config.toml
d_model = 192
d_expert = 64
d_shared_expert = 64
moe_layers = [0, 1, 2, 3, 4, 5, 6, 7, 8, 9, 10, 11, 12]
normalize_top_k = true
routed_scale = 1.5
balance_loss = 0.00415
router_bias = true
init_std_router = 0.0112
lr_router = 0.000515
vocab_size = 16384
tie_embeddings = false
seq_len = 1024
dataset = "wikipedia_en"
Below are experts of layer 9 (counted from 0) of a mixture-of-experts language model. Rows are named router (the router's row for the expert), down (a neuron's output weights, with its number) and show model dimensions 0-191. Each number is 128 + 32 x the weight over its row's rms, rounded and kept within 0 to 255.
After each expert's rows: a language model's description of what the expert responds to. This comes from a sample of Wikipedia text that the model never trained on.

# expert 1
router [175 100 105 172  63 152 106 183 164 130  99 144  98 138 106 108  64 133 124 138 129 141 167 102 123 149 174 154 169 124 121 152 142 100 157  89 186 115  72  84 189  65 139 149 131 165  78  87 169 111 119 207 111 146 140  55 132  71 136 131  85 130 166  92 127 143 149 132 144  89  98 137 126  75  83 135 103  64 175 127 100  93 104 118 151 102  80  69 140 186  76  96 104 158 148  52  81  92 121 138 179  90 104  69 150 141 141 135 125 172  97 131  84 116 111 107 134 145 104  66 150 130 126  93 160 204 135 191 115 122 153 147 111 104 130 128 154 145 188 120 156 141 126 123  68 113 168 152  92 117 127 124 131 164 145 112 141 148 126  91  92 105 117 173 101 152 151 102 144 149 130 138 148 125 146 105  77  91  74  93 152  87 165 168 128 106 139  95 123 144 133 126]
down0 [194 169 158 123 131  77 111 114 163 153  69 116 109 138 188 175 133 128 171 220  96 102 107 102 154 107 145 160  76  98  47 149 158  76 141 159 118 104 116 106  62 125  92 108 115  87  76 111  81  68  97  86 126  70 159 135 137 104  83 102 160  72 137 121 157 176 109 144 132 168 105 140 146 117 120 167 138 126 113 172 145 120 127 123 191 113 125 140 177 122 149 191 144 126 120  94 107 131 205  90 107 132 142 167 147 150 148 139  84 103 145 185 114 123 212  80 144  89 131 108  96 155 130 141 151  73  97 137 150 123 186 100 144 127 148  86 127 157 111 153 134 140  95 104 107 109  82 131 134 101 167 185 132 133 140  87 157  94  95 115 166 165 198 122  99 126 140  95  91 117 136  65 100 169 131 184 139 132 181 129 134 102 120 135  99 159 116 119 145 105 131 122]
What it handles: Prepositions and linking verbs right after a noun or pronoun, usually before an article, such as he was, retirement from, finals of.

# expert 54
router [119 127 161 171 116 107 148 141 161 100 144 180  90 145 140 162 118 180 178 113 103 176 152  98 113 115 123 107 110 122 158 168  98 170 103 140 155 116  71  90 122 132 120 163  80 121  92 122 116 106  97 192 152 128  96 123  70  85 119 128  99 139 156  67 193 144 108 150 185  99 146 162 125 144 103 112 133 126 186 122 110 105 149 131 114 163  93  77  72 146 108 107 136  90  92 141 158  90 116 152 152 112 123 137 130 157 192 116 130 137 167 156 144  64 185 132  92 156 126  91 179 176  94 110 103 191 131 210  58 150 145 184  88 125 112 111 122 148 125  89 128 168 169 134 102  84 125 130  99 146 115 182 115 139 150 121 152 121 169  99 168 150  58 107 138 187 139 126  54  90 137 178 160 118  91 199 141 103 115  99  87  61 162 128 129 117  99 139 167 156 161 145]
down0 [138 125  58 191 197 124 100  90  99 142 106 130 163  67 122 161 138 174 120 134 168  91  71 179 115 110 217  96  85 111 132 128 142 105  90 137 131 116 148 138 135 198 143  92 185 111 158 140 111 113  91 130 118 117 130  78 149 118 113 114 127  58 151 214 132 149 133 169 129 155 112  90 116 148 101 174 157 146 171 125 110 220 107  96 127 137  98 120 139 163 102 118 153 121 128 153 101 127 146 124 108 161 122 178 154 119 128 132 122 136 101 221 117 158 156 192 133  78 148 140 157 138 154 122 141  97 183 103  41 117 115  80 159 113 173 155 170 157 102 132 110 162 209 119 131 186 115  94  91 136 111 154 132 106  92 116 100 141 160 104 141  86  96  88 108 131 122 128 152 154 109 116 112 119 163 118  89 142 112 117 131 148 138  82 126  76 169  62  97 129 162 146]
What it handles: The word and, plus or, &, vs., semicolons and pipes joining names or items in lists, credits and tables.

# expert 63
router [127 125 133 119 108  93 129 184 105 109 149 172  78 132 162 136 141 141 141 191  93 140 149 112  84 124  93  88 139 121 191 171 151 122 164  72 129 186 146  64 171 105 150 133 148 161  98 138 106 107 140 188 167 185  99 100 107 115 126 143 182 178 164  89 167  93 136 167 178  99 178 176 153 150 114  89 147 133 147  96 132 124 136 140 109 169 103 118  86 147 164 112 142 134 170 165 126 123 162 154  84 161 148 129 134 103 139 133 122 160 112 132 148  83 162 118 173 135 138 133 161 166  66 140 138 162  80 193  67 110 128 174 118  75 144 100 105 172 132 208 143 138 155 136  73 115 132 111 121 123 114 150 118  83 171 111  98 133  74 141 118 119 119 127 121 188 124  73 140  87 158  89 149 223  99 159  94 128  67 143 124  83 167 170 120 112  71 164 132  88  84 102]
down0 [118 125 187 119 108 135  94 104 111 110  99 130 133 130 154 181  96  88 167 171 138 123 132 146 153 115  68 123 143 164 152 187  36 160  90  48 143 122 180 125 144 116  47 132  85 124 171 126 122 123 152 117 136 111 109 141 102 137 168 137 142 131 110 138 124 125  98 140 165 114 103 148 117 167 124 142 117 160 123 109 168 117 104 168 154  96 141 108 184  87  90 156 169 135 103 175 108  82 180 116 162  87 147 128 129 159 209 198 159 133 141 139 138 165  89 129 130 139 165 106 110 122 111  74 174 131 133 106  86 161 159  82 137 115 128 148 191 112 123 140 138  68 125  75 164 182  95 132  31 109 176 115 140 182 139  98  73  93 189 159 119  86 138  95 105 116 162 137 110 120  94 117 172 153 149 133  94  69 116 144  83 155 117 145 101 139 180 131 149 100  96  67]
What it handles: Line breaks and first words of infobox fields or sentences, such as located, According, Length:, Date, Elevation:, plus articles a and the.

# expert 5
router [ 79 121 135 188 120 137  79 215 130  97  77  97 142 155 114 125  97 133 136 175 121 145 152  93 147 112  85 152 128 164 136 116 214  88 138  86 119 168 118 109 147  91 146 223 136 126 129  65 108 102 146 104  95 129 147  74 130  84  79 136 105 134 106  66 154  82 112 139 137 120 169 119 127  90  45 103 100  99 156 100  95  98  79 173 119 135  78  97 116 136 118 103 152 157 129 107 110  88 121 141 131 150 151 139 177 102 102 147  85 223 140 108  69 109  64 123 124 162 139  95 124 147 112  97 166 133  94 182  83 178 132 149 158 101 142 112 110 169 156 166 146  85 187 101  94  98 158 147 138  68 120 171 111 165 149 139 148 154  90 134 111 114  85 176 108 153 130  94 137 117 149 125 174 138 112 121 116  92 142 133 102 119 115 115 100 172 133 192 164  94 164 133]
down0 [ 53  97 108  75  96 103 124 138 110 157  90 147  86 137 147 181 132 127 141  93 127 149  90 139  93 100 134 145  95 198 112 136 105  69  87  91 163 164  94 172 141 162 136  75 125 128 133 190 144 103 110 116 129 146 129  79 161 104  90 188 164 160 180 100 115  70  72 115 134 144 124 160 127 147  83 153 125  45 144 173 117 150 137  84 117 148 166 134 127  96  65 131 122 155  93  85 162 104 156 196 159  97 127 114 120 121 120 130 137  85 141 147 141 162 140  48 130 102  96 112  43 131 152 109  97 109 150 164  81  71 149 143  94 114 106 159 146 117 125 154  89 147 129 159 129 128  93 108 169 108 147 176 106 120  93 137 168 154 104 145 128 133 151 156 127  70 152 154 130 144 115 159  65  79 116 123  55  91 129 141  64 164 185 126 133 181 163 162 128 119  98  96]
What it handles: Prepositions opening time or place phrases, often sentence-initial or after list labels: In, on, during, until, and month names after them.

# expert 35
router [129 145 121 130 126  62 136 144  75 116  94 162 104 116 166  96 139 155 170 184 114 170 156  99 101 129 116 116 139 130  95 146 105 126 124  31  98 136 163  75 146  55 132 138 133 159 114 101 114  98 140 161 130 200  67 151 111 126 158 151 146 185 152 110 147  65 100 176 160 115 175 102 145 162 138  97 109 170 135 100 125 125 125  95 114 117 133 145 118 114 133 122 122 114 198 114 137 149 164 119  87 202 130 117 128  99 150  69 154 190  36 179 127  91 139 160 106 129 171 153 158 190 111 142 135 165 121 186  63 164 133 158 140 103 145 108 132 104 111 166 147 110 174 134 119 114 153 143 170 108 125 126 156  97 184 121 101 111 108 116  84 124 154 156 142 151 136  78 102 118 144  80 111 169 120 161 107 113  57 123 115 101 131 156 111 117  36 208 173 121 110 123]
down0 [ 87 129 127 146  80  87 164 155 158 130 148 150 108 141 159  47 162 118 117 179 167 141 131 118 110 148 111 142 154 104 148 155  80 101 169 155 162 160 109 116 181 130 132 139  83 128 130 160 139 142 160 103 105 124 114 163 137 109 118 126  69 146 132 106 149 142 101  78 150 174  75 132 184 167  50  87  92 121 174 128 132 156 150 179 162 157 131 161  58 112 124 142 137 120 106 106 154  94 183  97 128 104 102  72 222 114  97 117 115  88 127  69  94 161 100 124 119  72 185 135 135 123 134 154  81 160 139 108 168 118 118 121 168  96 243 125 116 113 102  99 126 132 124  71  52 129 150 162 169  77 115 124 116 113 130 141 117 157 173 173 110 129 103 164  79 143 166  77 150 181 117  81 136  74 139 113  68 127  91 150 157 108 132 135 138 171 130 119 122 107 105 136]
What it handles: Abstract or mass nouns after the, a or of, such as power, land, water, art, research, and suffixes like -ation, -ity.

# expert 45
router [104 155 134 141 101  91 108 183 118 141 139 139  72 123 151 116 125 177 139 147  88 177 174  89  89  85 131 111 105 103 145 161 110  84 164  68 113 162 132 107 140  87 161 169 115 138 102 125 166 118 111 189 169 159 118 136  88 126 145 107 151 174 140 106 221  70 129 161 191  83 140 191 172 134 131  80  99 130 146 108 136 123 119 142  99 161 104 145  88  97 134  98 118 144 171 161 119  76 190 160 109 191 143 133 136 117 151 128 163 171 115 166 116  95 139 111 132 165 168 125 165 155 110 125 138 183 100 171  66 171 151 155 111  43 146  85 120 100 123 147 144 166 148 127  74 126 101 139 138 125  64 109 110 109 178  96 122 138 136 111  97 111 147 133  93 158 133  81 118  77 187 114 147 166 105 141  75  94  89 176 106  62 160 162  90 115  71 153 104 118 107 101]
down0 [157 157 157 116 130 130 144  78 166 184 117 113 176 135  96  53 153 150  89 127 167 130 127 112 120 157 148 178 135 116 128 152  66 108 139 161 112 122 148 115 130 159 162 133 103 176 146  80 101  75  82 158 140 160 145 160 152 163  90  84 126  95 139 223 110 102 145 176  95  82 174 142  59 125 159  97 142 112 144  82 143 127 148 141 155 147 104 142 145 131 130 109 156 106 145 109 107 146 164 164 155  79 192 167 121 132 101 216 150 119  80 109 183  87  96  82 180 157 149 127  99 128  85 122 165 101 150 158 113 149 161 114 111 116 165 158 124 105 136 119 125 104 143  81 165 143 142 161 140 127 123 110 140 123 101 119 145 161 154  58 104 255 165 131 117 178 150 110 103 153 173  93  74 176 154 153 147 126 134 183 150 178  86 140 116 156 113 112 112 141  98 113]
What it handles: Prepositions and auxiliaries like of, by, with, is, be, plus occupation nouns in birth lists (actress, film producer) and score tokens.

# expert 33
router [131 113 149 115 142  67  92 180  93 100 136 145  83 160 170  59 133 162 154 138 117 136 145 119 126 151 134 108  84 141  90 136 101 119 161 124  93 191 174 113 112  88 142 137 145 125 132  85 156  87 112 128 133 132  75 154 119 108 138  74 105 171 137  97 192 107 141 150 171 104 173 142 133 146 105  99 120 138 116 139  95 121 127  94 158 122 107 154  84 102 142 113 136 109 199 111 128 131 168 146  96 165 134 118 124 130 141 106 166 156 106 159 140  84 175 107 128 139 136 142 187 139  75 116 187 175 104 189 111 148 128 125  62  69 152 108  86  85 115 177 135 151 171  88  45  99 130 134 139 100 123 110 118 146 159  85  84 151  78  74 129 123 172 190 108 153  86  82  74 155 134 105 137 183  96 158 106 136  50 149 117  82 181 135  88 114  46 160 132 146 111  66]
down0 [ 80 127 140 152 176 106  52 124 113 146 134 115 152 152 133 214  83 120  73 100  75  94 157  85 110 118  81 151  87 151 184 161 177 175 182 130 159 158 123 103 109 120 113 138 153  99 128 154 137  81  91 123 154 127  70 136 177 181 169 160 115 186 138 105  82 162 193 208 107 136 101 167 128 149 121 161  67 143 158 146 123 147 123 123 174 170 122 141 141 134 166 156 126 165  92 154 135  99 141 122  91 134 114 143 116  85 128 162  42 132 140  92 137 121 153 110 122 124 106 142  98 133  83 161 154 178 115 145 156 145 175 138 148 126 150 153  92 145  84  72  98 157  72 129 173 158 162  72 115 114  92 139 113 155  81 111 130 105 116  95 142 122 133 139 145  67 141 114 110 101 189 116 143 149 109 174 126 158 102 159 145 103 106  63 123  66  90  92  99 130  79  92]
What it handles: Head nouns of organizations and positions, such as company, Party, Minister, President, Committee, Museum, often after the or United.

# expert 60
router [155 160 139  92 129  72  89 149 122 142 116 161 128 115 190 126 127 129 151 163  92 150 103  74 104 123 135  99 119  98 139 166 106 105 206 101 115 131 156 110 104  86 182 138 150 120 120 110 199  98 140 172 175 161  72 157  57 118 130 131 145 170 139 101 172  81 114 188 162  93 187 152 141 112 122 131 123 126 116 101 144 129 135 132 111 161 125 115  77 129 115 108 138 128 150 113 108  85 194 124 151 139 101 102 128 117 153 129 152 153 111 197 115  87 130 115 145 128 180 136 167 163 137 142 141 202 120 174  67 175 136 128  76  84 155 118 135  92 102 164 137 163 152 106  98  72  81 137 147 123 146  56 135 107 138 103 167 111  98 114 132  90 174 192 128 134 154  79  56 109 147 102 139 176 126  77 114 102 120 159 106  66 159 148  51 104  72 200 145 150 113 112]
down0 [ 86 130  70  76 130  51  98 132 137 140 167 142  71  50 138 173  54 145 149 127 154 117 125 113 139  70  93  28 207 111 130 125 143 183 132 151 111 130 128  97  57 102 154 125 134 105 125 187 137 134 103 127 136 145  95 153  96 139 139 158 153 142 130 156 142 107 153 130 139 112 138 151 119 131 100 146 158 170 160 172 143 115 126 146 170 147 157 127 101 161  98  90 127 141  62 166  99 126 147 135  96 153 121  66 145 142 119 116 180 167 115  97 137 128 145 127 115 149  76 150 142 126 123 124  60 121 113  84 135 160  84 100 140 117 128 148 159 109 160 160  44 147 158  96 133 131  77 125 215 157 159  91 109 110 142 112  78 122  73 160 100 157 142 126 103 219 104 107 122 154 193 151 117 161 168 113  87 128 132 130  99 145  62  91 171 131  94 120 144 118 140 128]
What it handles: Adverbs there and here after verbs, pronouns him and them, and biography nouns like professor, politician, war, Award, decade-number prefixes.